Below are experts of layer 5 (counted from 0) of a mixture-of-experts language model. Rows are named gate (a neuron's input weights, with its number), up (a neuron's input weights, with its number) and show model dimensions 0-255. Each number is 500 + 25 x the weight over its row's rms, rounded and kept within 0 to 999. Numbers have three digits each.
Before each expert's rows: a language model's description of what the expert responds to. This comes from a sample of Wikipedia text that the model never trained on.

# expert 21
Description: Political and election vocabulary and headings, such as election, Council, president, Senate, vote, Party table cells, and E-lect-oral.
gate1:478533461484481474528504476503553472493485505522532526509498498512540453505495478527466542516531476508473512498487494443529497471469461469534534500487492482499474538511542482489491526498512491504454510507496510476493522483487506508532448524480491480510497502502499521524487473513503477502489495487518505531472463539520523515439487487489522513449519523504465488467474517515554497446460492495523474529492489491491495478545522532523499490493485509497534514554471529447529526511519491516523478523472493506539515542557518512470518529476511468529456478515491490510502517515512514467475481505478451493486457519485524515517511492468478534474469501499466510518474510470528479484517482497492488537431512506478515534480529561552474512470453504503510468472492513566508484515521491
up1:519525552484499515470500463533523532485479487497460481491546493499502484508498524492503505510532515496470486487503514504512474521478512532463484511505514493520486493486527488505490520529510465500500520456483527507488468480542529569446464498520508490501474481528497508443501488538486490506491530518493513529507515505510510512522532507513505495515501505552489511472492431501500483496440535489472533473477488490525501540471530546481508524501471499476508493457462480553486484481447479527476521554523525547462498489483484503472520519533464503538488448532470553512509472472502499515526577486492495488511505539475474491507472475501463484488475492491489516505479510477521519509510504508470498529523470468471565517506532537528474561484528462490472531491483493510463495458493501

# expert 53
Description: Nouns and verbs about films, albums, songs and broadcasts, such as album, single, issued, opened, released, in music and film articles.
gate1:536519512485469498481487495460473483481528495485486533523486471513497525504508505509462549468498484477488451460506492488532472513481534545480505481491486541496503463490497529488482504481493536510536492540517528520512516468501517480452474496510497495511563506472533493535502471517504482522523484527479532487473466497467503473479471516534520520459511471491528483498466455519517493472511498501546485484485484490503459448497510552521528509493518512482475560489498486510510531490537515505506474515489485527515475482491455524495476534501501499552466467478482462465472496471484460490492484487541535496424515499490500483502491546488536542506497469499508521497493558500476508539443504484427495495483481481493508476480551510470509510524525506485550454486500509529446482516495485
up1:523512498494467520504491488481467482501516501473476529514497474500492511491549535484471545468507497477476468461492493481520465538485523525501513504500510538485509467488498541495459515505496524527548497543505521518517506480509519470473489497500492495504559498486533493542488460512502492515519480544497534501483484496470488488496459547539517544470515456501528497492454450517508489460496492502549505482477507489507453446470507550534513498489513508445497558482501492524504519501546513494485473513485491530539467490502461520512484519510516483542494467482490465469495487471476467483502470494524505481440530514494500493508482542493550543522481484505510536518479553515471505552446499507430510488481472507470498482508516517464531508529512519477536455461496509530460493510494478

# expert 24
Description: Second halves of season ranges like 2016–17 and year digits in dates, plus reporting phrases like said that, announced that.
gate3:490489496507525570484491485526444530518499488488491532498514516475514495495439499471512475457514481508526514501435503475516510496431475472513506495484493470488514484499533476498489484490504458471478482481510475510529495543523489484470479496492528530533493476519511481490501516508483466519511467485553520485542502518524540496477488494520526489522517495542518503480512439506525480514531507512499504508462525446507543487550495488550507521524469500474477465509498518533530536494514485482470520516511482473506461491493514525539465509502526506516497437468517468546469452445483460492470483466465514539493481510508505475522457505527450477522482520494506490518476518494514497536504527543486469523467514492467480518463537433497516491522484505501506546515528501501522516468492510
up3:501468470508465515487496507513473528530519480510514549488499516502493513495480484462519472488509512497516488460431524532509504495447477451496525488510480492516487495509523485519487497493518426483477503536486460490560484536542507479468480493520486556546506518519480511549495487533463447515501490487531528490492491524508536476523505520505499463505508485546503512487517432522494481517535502508521478549466514449506537479536465490563479515487465482475505483538506508514515541490517486520509492506513446473525520488486508503523505533489520501490502468472504478520477476472488467468475491492456511520468496501533468468519481463519477503517500496527467495522499487494499532551515508565454507522487487497515474511463508431471509513510509491507494565488515497503503494471475515

# expert 38
Description: Punctuation separating fields in biography infoboxes, discographies and tables, such as ; between occupations, ) |, =, leading |.
gate1:490546524528464445468476489504510505473540533527482520496507490480460525511477508443508499537533504489467481534564511520495493489488449480481510504470498467487509520515491500525488486519539491465479523464509467531480541490469533463513457443547445495537504510509500482489496532506466478483523508526503476488520506479524526518521536522569481488486505518474506541491559504491505444436468499492508504478493488478483536503497476523502479484512553512514455473485514480460469500473504508499515498530518506502478504486507553519524470490546469515539507460489509551496489516497524493514540526527522503509486458489513476502516535510479496467522473509470506506553497501482532526468487498509500466508509498472494537498488507495490510483508467510479473528532564497506502519525480530
up1:473508453501536501540486517477542518519489514502557506525528428483488456472514486483522505480508503508519493457486542532508519520480498460485502494506510521501495469465532521481500520500538518494561468472497509494517494508504491496513545480506506539456505485514517506487498512494505522509485504499486459493453488564497514491474494475421528477524522483538492506505478444472511503538529522448489493495496511517511459492505468493499499495484505508476510524521490491524477478510521474496533507541472533471488499484494492485526540534468562538468475511538516489490464471534512465502472441479527530518517500506465480489502469455486502516487497541534522500453510531482487489535496489521468478453490497437498506511527463454501523532444473488498512501519494493490528481494522463

# expert 6
Description: Proper-name pieces, mostly US states, cities and teams (Utah, Hawaii, Texas, York), in sports and election tables and prose.
gate1:504492523510484518514518470444486521467493475479530495438491503480464460456516494526493453483543515507458506491481543487526474496463496555482484507475480493509536528503499478454491392514536472487475520469552509492484520481494494516503433549475521512468499478480501523469490501471465491500486444465507512511503530481512502535517489487537454491513507536517498470503522470466510480511544492509529510469502532487531477471513461458469487538501520507493525488457447519496517475507464508536475501473475467488491482488511456497485497468471491521530495474502485507541484483462471517497509523493499498507502488504504495505533510525466479488487513509485525494487449494509510500503503503533507505509476481543535556481490530537498473521502484498481506496520491517498515525562471526
up1:507522476505554468533513497449500504491502493496512477516471509444473505510496506486473483499518511474461487484518523529467473523505497482464524532455466529520519496525488529456501495505496528489516504477556488456482504472468539494460470505526516491521507517468511513452513516516482513519474475489469466524507483517529521545516505486476483483507472515492506483490530501474516526514477544506520470495522479459486476482529436435481476526503546502538478501470474516483500522505482510520504517457453476476500538490511513535509488491474507542549449504552532515492497478509468498466507502498480512508491540516470459479554519495512500490487505499499543517473501490511569454513476499559487510490512471513518546481519478518511449487544457527515502543475473520493524499528481493

# expert 10
Description: Nationality adjectives and international-sport words in athlete and team articles and results tables, such as Swedish, national, UEFA, Olympic.
gate2:460464472510500464546501551546542507532510496485479491487497522474513502514453506529485482518479536501492499512513585512468528514506512505525535503544500487479503509543499487461475500493507478505510502501491474487440465472491468508471491485469555486501489478489537517534491500517494511512461476538498512457536529516501476497460520433479503501490486535511499495521570499493496469505493540478522499544510505479523553550504537494515528488483498522520499500480513475518491488532509518486496540457458514497489512446512492473541443525481493464453532523465524472520475484502484477483518470546500509500493497523531508532473495492484477512467458508498499510437442484508521499484543497477495493520512468512487469508477510520511486543483473476487472477513500473495469509505486510
up2:501505530483505517468492462452514502498529547487525503533570503502527451495485528519470514560436476441491519499495454474529467509485496502507489490479528506483453515460520474547526484448474509493450491487516525497518465482522506486496508540505414490499500521536523485508477480463499499480525498501515500500542475508470499520518459514486509489516528486494469523546457489515485505510514518508461498482504495505544489479509526512490522487499457501473515538459504510518544458466493469501521474509485505480492481535534521535513492487494502496517516494548486465503508487488520447509493498510485479538455503467512467481525473467519488504519511505475499440506513492509460482465467513538489521494476481510492539488512483478534531495498519477515535552461462474481519497464500512

# expert 52
Description: Pipe, comma and semicolon separators and number pieces in census, election and roster tables, such as | after 0%, 17,|46|8.
gate14:541495450539487477460498481506441504514569522467492494512516516516496487526491517507472510494455506487519514512522461483521472529524509486507548488466522506458487529531501503467510515503488507486481533480478519489484515479478493499495492486535530530472489456502508490514531508449498489485478535524486474466524509484495490482443522541494519516503502473502509487469533524461501508449510483517518507541498491484491503523549490515499526519543509508497490535505508483444511502483488489429546520508461464509467494464455468473480528509501453522509495517481513501508467525487522516495461440483467498519537487498519516489506496480549536447519505496506510493532500487517519563540527490522517516468534535529448480494497463491538461525440513519476511500487504511514540524526486513
up14:464494482560477551525475474496514497503448467497474518463472471507436517522461460499491519485514526527492478499527479532511502502544460535506518497530495531544479509486491473496506498506512518478493461473482496499521505535504475503518500502502467541535473530468516516484535471439491449524465535511549487531510480459479517504485535490523485514510512486512501508508544541495459483482489507491520523495548499500486497452504498501542509526498524515533506531495494478534444485497542509460510443512481539538468477537468510482478480493494493506472494501525512546490503520465468475524513497557524514502486537508485508523490506480470536471475496527497498537533535518511526506492500510479567531481511477544477474498531478439510481478507497462515502485489511493472507530511499496

# expert 9
Description: Wiki section heading markers and line starts after blank lines, especially See also headings, table separator rows, list items and copular "is a".
gate3:514484526495483489492479519592507472501526433513470540473472504492500506479502495523512430532505480506511535441512519498541515480494478533485511537514519509489464476524513478499479502539492472500490523501529465502496511521532529515501510514497470450497495516491489513516481531500485518494481504483507516484516515504473465490478513529524516498552559498494481496502490527535488479505460525519537438496500512507467501461511490517473528493434501495540515481495487477526490528497506481504484469536499507517503518462530495544498510441488510499504495494454443479503500520501449527553475498536523483499503502559521484477467498501493478482497544538502545481478545493478535481535481501539468472511541447489519484481500513537488515508482482474453509484510480486460513471509520531
up3:446499452490480530519504522490512529463519486547523536494533484471457481551524515530541525516475491487502512452507510493529531515541484460453506509518504478482518500488464532493480505507526477523528541477530436484490502484488487515525497506508501510482525525504506502434461535496476494498525483529522495473529500515486552500490494510473511521507511503509493524529526482529551510497555525492506493496523504512517465476503471492505519503507530480496496481495517480481535501487544521541517458535470518512529468483554499490499481541528505472530500550512517544499431513514502506499503440498551542492545498464516495508533473486503505499506463520454503484516478495510522513467528513506497525494503482474546469521519522534479503506446500457499461469510511475526472458520528513